{
  "num_hidden_layers": 8,
  "hidden_size": 320,
  "d_expert": 160,
  "d_shared_expert": 128,
  "moe_layers": [1, 3, 5, 7],
  "balance_bias": false,
  "vocab_size": 19232,
  "learning_rate": 0.00998,
  "max_steps": 7624,
  "dataset": "wikipedia_en"
}
Below are experts of layer 5 (counted from 0) of a mixture-of-experts language model. Rows are named router (the router's row for the expert), gate (a neuron's input weights, with its number), up (a neuron's input weights, with its number), down (a neuron's output weights, with its number) and show model dimensions 0-159. Each number is 500 + 25 x the weight over its row's rms, rounded and kept within 0 to 999. Numbers have three digits each.
After each expert's rows: "mostly gets" lists some tokens that are sent to it at least half of the time; "comes before" lists some tokens at least twice as common just after its tokens as in all text. This comes from a sample of Wikipedia text that the model never trained on. Tokens count by the router's weight.

# expert 17
router:501509455521507499540493460464489488513492528491475510508505522513468497489463540503478470474528521546494469521503526502485514511480493507512507458488508492532526492521535494475458486537481490497498474507522474524488477508506539496481535489492483493473491484514492477493537423498492485440465550520502503490469455497511455472520511506492502475496543497515470495494492488508508448505517475493529482509496501478452471506474465449504475452502507506524504472524493502501527486525481515
gate1:485496450466522520500475502405480493462505529496521491485460449492438486530489468505465502473520502497498475492478487473527439498466531487531503505506514516514478512501502497521486520528483461500523529556518507483487507559474510525504494498487492519522486513470472531523482472442484537544500482500493504457515526503503518513497485573488529457497505521517542488497529504488512520515497523467497464501527489475523480545487495516531487462534461459484496455479502510527514530531482530
up1:475458500502508511503510526510494430550520465487480535503484477481509508510531495543493465463507502507477514511518440477534511466479502479514499485508501498489509484459454485543493465518451497562494537479526529501531524502489488471516513510535502531468458511489537527468457495498510501524506486508482483487490538525481492499484452503489485482457526512488513483485472466521450535481500527483466509517458492466529528491504501500534531493511512473485492498535509504481473486475529521
down1:490492488522505490483544481509515478483529431485500490538464517510508480486543536492528501461505489502475548500515488526516458503483479491479513496467450530460445464487533489477486514508530519502520504540456567527500512514506503484503534485502491524498503566492529508533494493532523484503487469491470504479545481508471538497498484534533435470506500500502477489523499519500479500516497525503502504497467488463532481457535525464511510520488511492461477522509511491526498499488487488
mostly gets: " Born", " Coordinates", " Died", " Website", "born", " ENG"
comes before: ":", "\n", " (", "\n\n", " by", " K"

# expert 5
router:531455486509572510492491474506468494529506498528515538516498493520554482510482511510509512523515485487514530498497471530466479483532507471464494471478465517543518476481525501505501492496492502527512468546546504517503509455526493491490544482476499547495496522518542518525529515491495495467473519491488488443457500511472503504492499502477496480507481504462488450516518484478530503507508521489531487490499537511476472513505521479517529511497492515481471486492469511464521482539479521
gate2:507489521518524489539487533541496554481481495547544480499510474483537449490491472470546503485451473530498489516492526490498532499549501452491509435513525479500503489471505472503498476501548537491489482530517529508501511500539476555503478498487475509510505480496503451536514462536471503466480454522515514461499495471471506532483464485513484515487510531453487500523492480485502523493512525474499521528532548488545487489499492450502525418543477506516504502524529489499489499503492538
up2:521519482449499523490515525511526480461471520519463523506484534504482531523448536544502502488512513520511510489484516472496491489493477501523517529479449474447516518521473519530445489474496505502500530476507518479441479465469494518522477494454525484523473477485513496466516481523526494478502525516471503486522493502530480511497500510491550470515503493503495499485512557490499456513482442511515468517477492513513493475516518503492503549489526499446503476477506450536518538475510491
down2:510479464551522518517509506511476506514467507491540532510495509534505444483500495567451453464509512535533474518518512485468519481529494515498492524537468522527536500523459490475469477484487486461490513487544463506509482466464492518519512491500511529524463482459519488487494545512495460514517475513503454510476475477523520499545534486493474492528494535536497499468478508480537518509480549466503486480485461470512499524528512468500472479498479542436516468488478443512512501442516524
mostly gets: "%", "°N", "″N", " %", " km", "″W"
comes before: " ", "%", " −", " +", " |\n", " —"

# expert 18
router:443527476489513490536471447488515503480549508479523499434531533486490543474484485531500506474526506540526513525484476511486496506534482537475501525520484512498507519484513499504518460489526487518509486508517511517529502478486478552506506451484485479496510531491519487511484528493500510493479488540464494465478530437531543528449461488516502489535519513539537469478496559452506510464452499504502540495514492508497497533549522508554528515494516531555515494500512503489533480493530511
gate2:450495519506436464501537467522514447479503525504517501525499513470507551496521508488444500536480479525528486473500431531529500530525527534498494448539468510504468488488504478555480521546548477516471518517506493472465504466478459505499477528513440506523509491476508528519496516502487433505508560513488506517477525498499499525504475477514488526517540488476522497507515515541504518490506549460500460468478526470467514495540484491509463485542463544514501538504498481522498469495509506
up2:520465500542488558425486503531510528483482474533490464500510465530505529507519536494527520489526502480489518495504514537469499493515460494497507498476481471519463499488514476540481515554497507494539510508499466522477502500455467454499591539500509486545487478502505524495487485499555519529486466469457518502483509498531555478504497495538452518528518495528531499557496480476481510474486483479488463483495493517513505495486484492517488506497542511548523499493501504510524506481539512
down2:478488483478535500485490512534518565521473482492483519505504498521503513517486499558443507503488491491443510529502514547476488558532501480495509486505516511523486474516511509555484519549481535503485519466496473491501480506508496484517510507523453513510501459482524494523511530503524501542518490511507462542479491507546521460524483479483476520491542525431498528475494525534516498473489515490500469511511462514502494526516481501463487483477491525500536510507525482512469473458533465
mostly gets: "12", "10", "29", "13", "14", "30"
comes before: " |", ".", "–", " |\n", ";", ","

# expert 20
router:488451469495451534506484496455524464517508482479504511504526508515508490486509478484457491534475513548487537472496498502472528463491505534538518515480492538502513458500462523530487557505518531481513514505521541521523516502519475464510516513467433488529511470529518504493501531512469467490472522485493518476521472485494487459467488535523465513493477519495459492538534515514517459468492474474520531542454496500526527497523513504508440495523519477479520457453528504485495491456515526
gate2:503493467454522504486514514468499462495513513505516500475491532516510465456487490480546545532498510533423556502490492498497539516473521537511454489526516477552534481543558467506476475488479502515487537492520498488489507558515522511492523489500481485505513500509457470438487517469469511490528494474569512482495509464496504488505510492500500507519510469498476484576512503528531507536493494499484480489537526484477492498533506497480508499520499533469475500526475461479486449503470465
up2:491518514461559492522520508500493516460480511514483490520531505535484521535527455533500506494503523482449535514520538489472528521495517519502454519499493496528504508492501498498508508459512482500484514490487493510517521472498478493510535458494487462490480483481540468489483541497503492455546502500500522468484538510491492479544464497456455512462503502533494502503466562505491525506499508499514501468467537518477490497476498550535503505460469458494432497514466505482501494496496489
down2:516515517468511473505513537530475495505443478477547481512491481528488485483505474498565501511471528465518467533518481493464501493477489497486512514507514484482531502546502484489491492479481529503481488507487494521539523472495499487509522541464506498483497519420455492476497524526506511449531534501499505513544516478518529482519529486485493535536459510520515493487496484447463533526517456510461507475452532529498465515481502545515476530437483484483477468477480510507495548483499502
mostly gets: "==", "===", "|", "====", "In", " Sheet"
comes before: " ", " \"", " Total", " Best", "See", " W"

# expert 23
router:507483502522493488531451541501506507469525477458468480456517532519545448489538529494456448516516502518533516466444492520496511491471533494490554522512533488506509477468471515510540479457489511477513533489500516514521499523487535487509517521476526501476488510505532508480522441523510505512517511510514462484488522522490528503497501502521522516529529487521469536487480523503536479511474531491516498455519531546471532509501469447519549476512491503538482506484489487528528548504501492
gate2:466472518496509478509483502542450557457500484482524517523521521477480482502515514504539515523461538465502454510456466466521456479512501500502501508491482504498495500469465528489465505500492503554511502516468512507534521489488522487529515511537489482518479484527479491516464472486513499512497517471532507474520513517490496516478500481488513512506489447495492513554454523478521520494447555534519463456476507544541516481478488476490497471511492489538465536498540477485499527540506501
up2:481522535513473453509453531520479497493487446528507543498484524526516491458518515508524502479464536527501531492483500460495498504504502477488476470530518530461478480503469516518501443468496504492529521521529492507546472513508458479495475522480568502520510487503470564519510493512479508530497491518469483478520488470508535462557475527488495496490512508546529500465474474490491511584524466455480530527492478470477487550510497466539478499519512509511479457498452546407477493465513484
down2:517518517495530488460514508542431484486494513493464497504491480527500437560508486498508512529512462467468465515469506477442476484494527487455535535502515483522501503533483507491484479508449524511489537490502514507501551546470504508511486513538475513532484498495522523481480481533546523506522516526504450526493510519507543504507536518524467525527503507494459497498458561509494541481493521504517492488503509536470552509464453478516471483505484535482484503479475510510500547490465494
mostly gets: "201", "198", "197", "199", "196", "194"
comes before: "0", "3", "2", "4", "1", "5"

# expert 14
router:505536486544449454524550518528516464477512477479549524494510517520503497464517494470467495443521547505523498474462477501503454509472527475494468552478504464513506516503487503526528501493510458528508459539469561468502511458490457491520532547487509477550479512478502508458501522465518495475515471462503501532516536551517506503486523502462474504477493524495483537454480544504495503494508468468515451468488505486475518509456499520491452524493513522499526545545485466514499534535495497
gate1:515513537519453435462511493442507498480509514516471511506521563432474529487513463491465502491474477440526519511514475496448513540484534541489504529519520475496501465497509482467507499473532477556536482487474524491500479508505514548511501489484478520506497510513504526496500494484522482504510483490502472521524550511469546522510516488475495523548505515472511515519504460460474458499501500528504463457536502496516511474474493525486473538507492515515493481497519488540496496463523512
up1:537511530520515516547532517492522476482518496499472502504485442503563468499487518507452458505515489499504501499506521526506499512514513496522472503530512493467498542537481499457528498530491465477504503490501502484512506506502517475486439527511492462532535479503510468499496464482499534506508522499501523508467523495497565464507492506513500520491519452507450484472502508568443458457443475459471546508538494492512514503468498497491486469522507540521479495522519517535503515476528460
down1:491534486508504481529505474502499525513450533502529471508483459509499527529493530494528493498514464492509494522532535522440482480540443510476515486492494540517505556512531468533511482476451525477532470500484489531513475463509505517486526502513540532457518505495491509551474498497524482531489497495465495511506513474449458565520511472489522500512491506500470525482521471557489477471493521502518518460507498485516483477514465540487495513495463502491492495502482500497509514514443526
mostly gets: " ", "–", " −", " (#", " £", "−"
comes before: "201", "1", "200", "0", "2", "202"

# expert 4
router:501462500458561498523465469494510503524524489493498479495504538465497510478459502501530553521509530475483509510484507491455500509495459510457477468464473507552533507445538487478508478457514534558532467483542483513511527516473477505492522479482457481471538534542521556514496499524474515499515466535498449480526513480539518494479492490528513526463520532482518502548513471483542525452496526524471531516491549553494514512503511502518525486498504510527497475513473459507504528512460524
gate2:458506489484540492473508501502559480507465508486543510498480507496460467459480478505520538532484494491528469496444537451503504484488478474566506507531472455528519503514525492498459517565506508478460501518477550525452494527465499527515515511523552527474459475486474510515446523508489489502519490530484471466492516520513534476518519469472512495505476480551498488509505507541527517498553517465483496512519494501470488478510488477475498526506472477524480497541526521538441499528484521
up2:507499469510489527473561539497483480444527472456503464526526497478455484532506520515501498513522487518523527500531512546485488505526507525491480508482482532502474494514525498489464490487528512525470517513528481501512503524476551535493520507522496480434500537506497449577433508502495473521503491518483512529520497476514514446500499435488486492459523520541539479484486491489524485520494498499510469511505509506524491507503481514466556466527471530486488503512457487532501490485493486
down2:491535489550512484538501477514510515479486527489538487447488514475489494508524480477495502468478506514515509532537495473503505513521455506503499495493525504478515500508503560536507511464513540532484523508492469507467489519508492470487511532505504508463452553505519518485466475522478473496528570459493493479513487495518536482503485475511546534502522536498502506456529475530480512539474483496541462494490472510508469520502505473487481471488517498506512513502482492531547508477514472
mostly gets: "–present", "(s", " footballer", "978", "а", " lb"
comes before: ")", "–", " |", ")\n", "),", ";"

# expert 12
router:519522475502520478493510495522540553512458469507511483514536531505501510476466489511463552487507519512498456527490511549472471498527544513481469507457470498509498531499515534482499511513535476537512481533510481468477508520473480525535491527533459490534478550492488495472456504472539486472509482515508470480497500527530503504452539513466485538499470521515523514483506476493521499495498467508564462517535521515495495544512445501504487511533525484502526499498499499515485475534472500
gate1:511498526555518528475522502541501512478527515538505472533516512494485512509516514495510464484518496463482493469503492541526461450507469546486489466509492498473465506500500486563501495475494530546548497513497485508535536505465496486545499503503467494452483526527479462541490517466523507514471526456497504488506446524524492505480477500507468503502473545519510480512537473499454540494477520540508503515489490487466506530495517540475462495517523495479485498512530494499480551535505468
up1:448517470505551539500496507495499498473505450525496476445492509470497537492474466486515525548525495520513494491489489510491494500487508510492478487520524479504501523506497483476496505497511522470486488516496473537536496532485471488507479487483494533466474520516518551483465472519500520548526491503524457472480597515486484504529501455479518523504495506442476545483498490491462511481492508487493505511484522494512479532510547504538519466531491493485508433518507454460543497493506529
down1:500474487494522515523528489522474466528478530485472482487528516516501535481453525474468508525479510540492518514474479470513484496505481512535515509502482531560513511534516534491513489523480509476494501466489495463505477480514492447536516504501497469525479497532524507503470479540499452474495466516548512498514493514533518551523536475501520490505516525519501506495543484494490506469502479517515480484479491491480523478532471514496501518490486512451449532514553496492499479506508461
mostly gets: " |\n", " |\n\n", " =\n\n", "_{", "′", "\n\n"
comes before: "|", "-", "201", "200", "==", "202"

# expert 15
router:491500495487440495454455495479474467509479559484547511525547488514532479518497494563493466535523504473504480476507487480492484486523480488510475487451494486539514467484505509492516515486470473500518509509546460509475505470495492506529513502511485514475521502496505477481525503490507508480531483506490492477478501510516490497514520521525553522459515450467499496511518476513506542533477496496491513491499523474513522519510503513469522487461496495534537491513473519513537515428500460
gate1:535500514467506484440511539494510473481511544499540522513502455499515500464510506505511512494484476504515526464517482454519415506487509483545517552497520510505483476511493501481484511515498544476553537551498512511526478486512481522468521474531511546514489504518500502520548503543519532499507464478465476518447487484476500533498484518494555455489533464522497497530495537532467491481502503465490541491498508452481485501480536511478505487470524474477482491470503511576522480502504456
up1:491478497484516460537503481534500471486490501489529504486533492471507549478500515490546507529537497481506452492497549513514463500471506486507491452512516547486462516507534507482495504532489558472539491522531519493518524516535520527457543474469458511521489499555483506514464483469469525512478537529465496474479500512542504503479481452463482437512506477483473507498462528477529507503508520446505499462508524520492534508480502452452480491481530515491494490469517508481541492458510486
down1:473476506462505482528515463509549517478503515504539544535488510486528477539495491552558457482505461506515518502449500498517482500472535510516520502485522476510526513515522530497479458502504537489470495444496506492507452487479504498483480574504476516456503491491488467484506507454520470492497525527481489497448463487549504480500486506503496462527473477541507442518516530428524529511511489510522521518464499492442498542500460498531473471483484534497536502497513496484515498520492502
mostly gets: " Cup", " November", " April", " Championship", " December", " June"
comes before: ",", ".", " ", ".\n\n", " in", " and"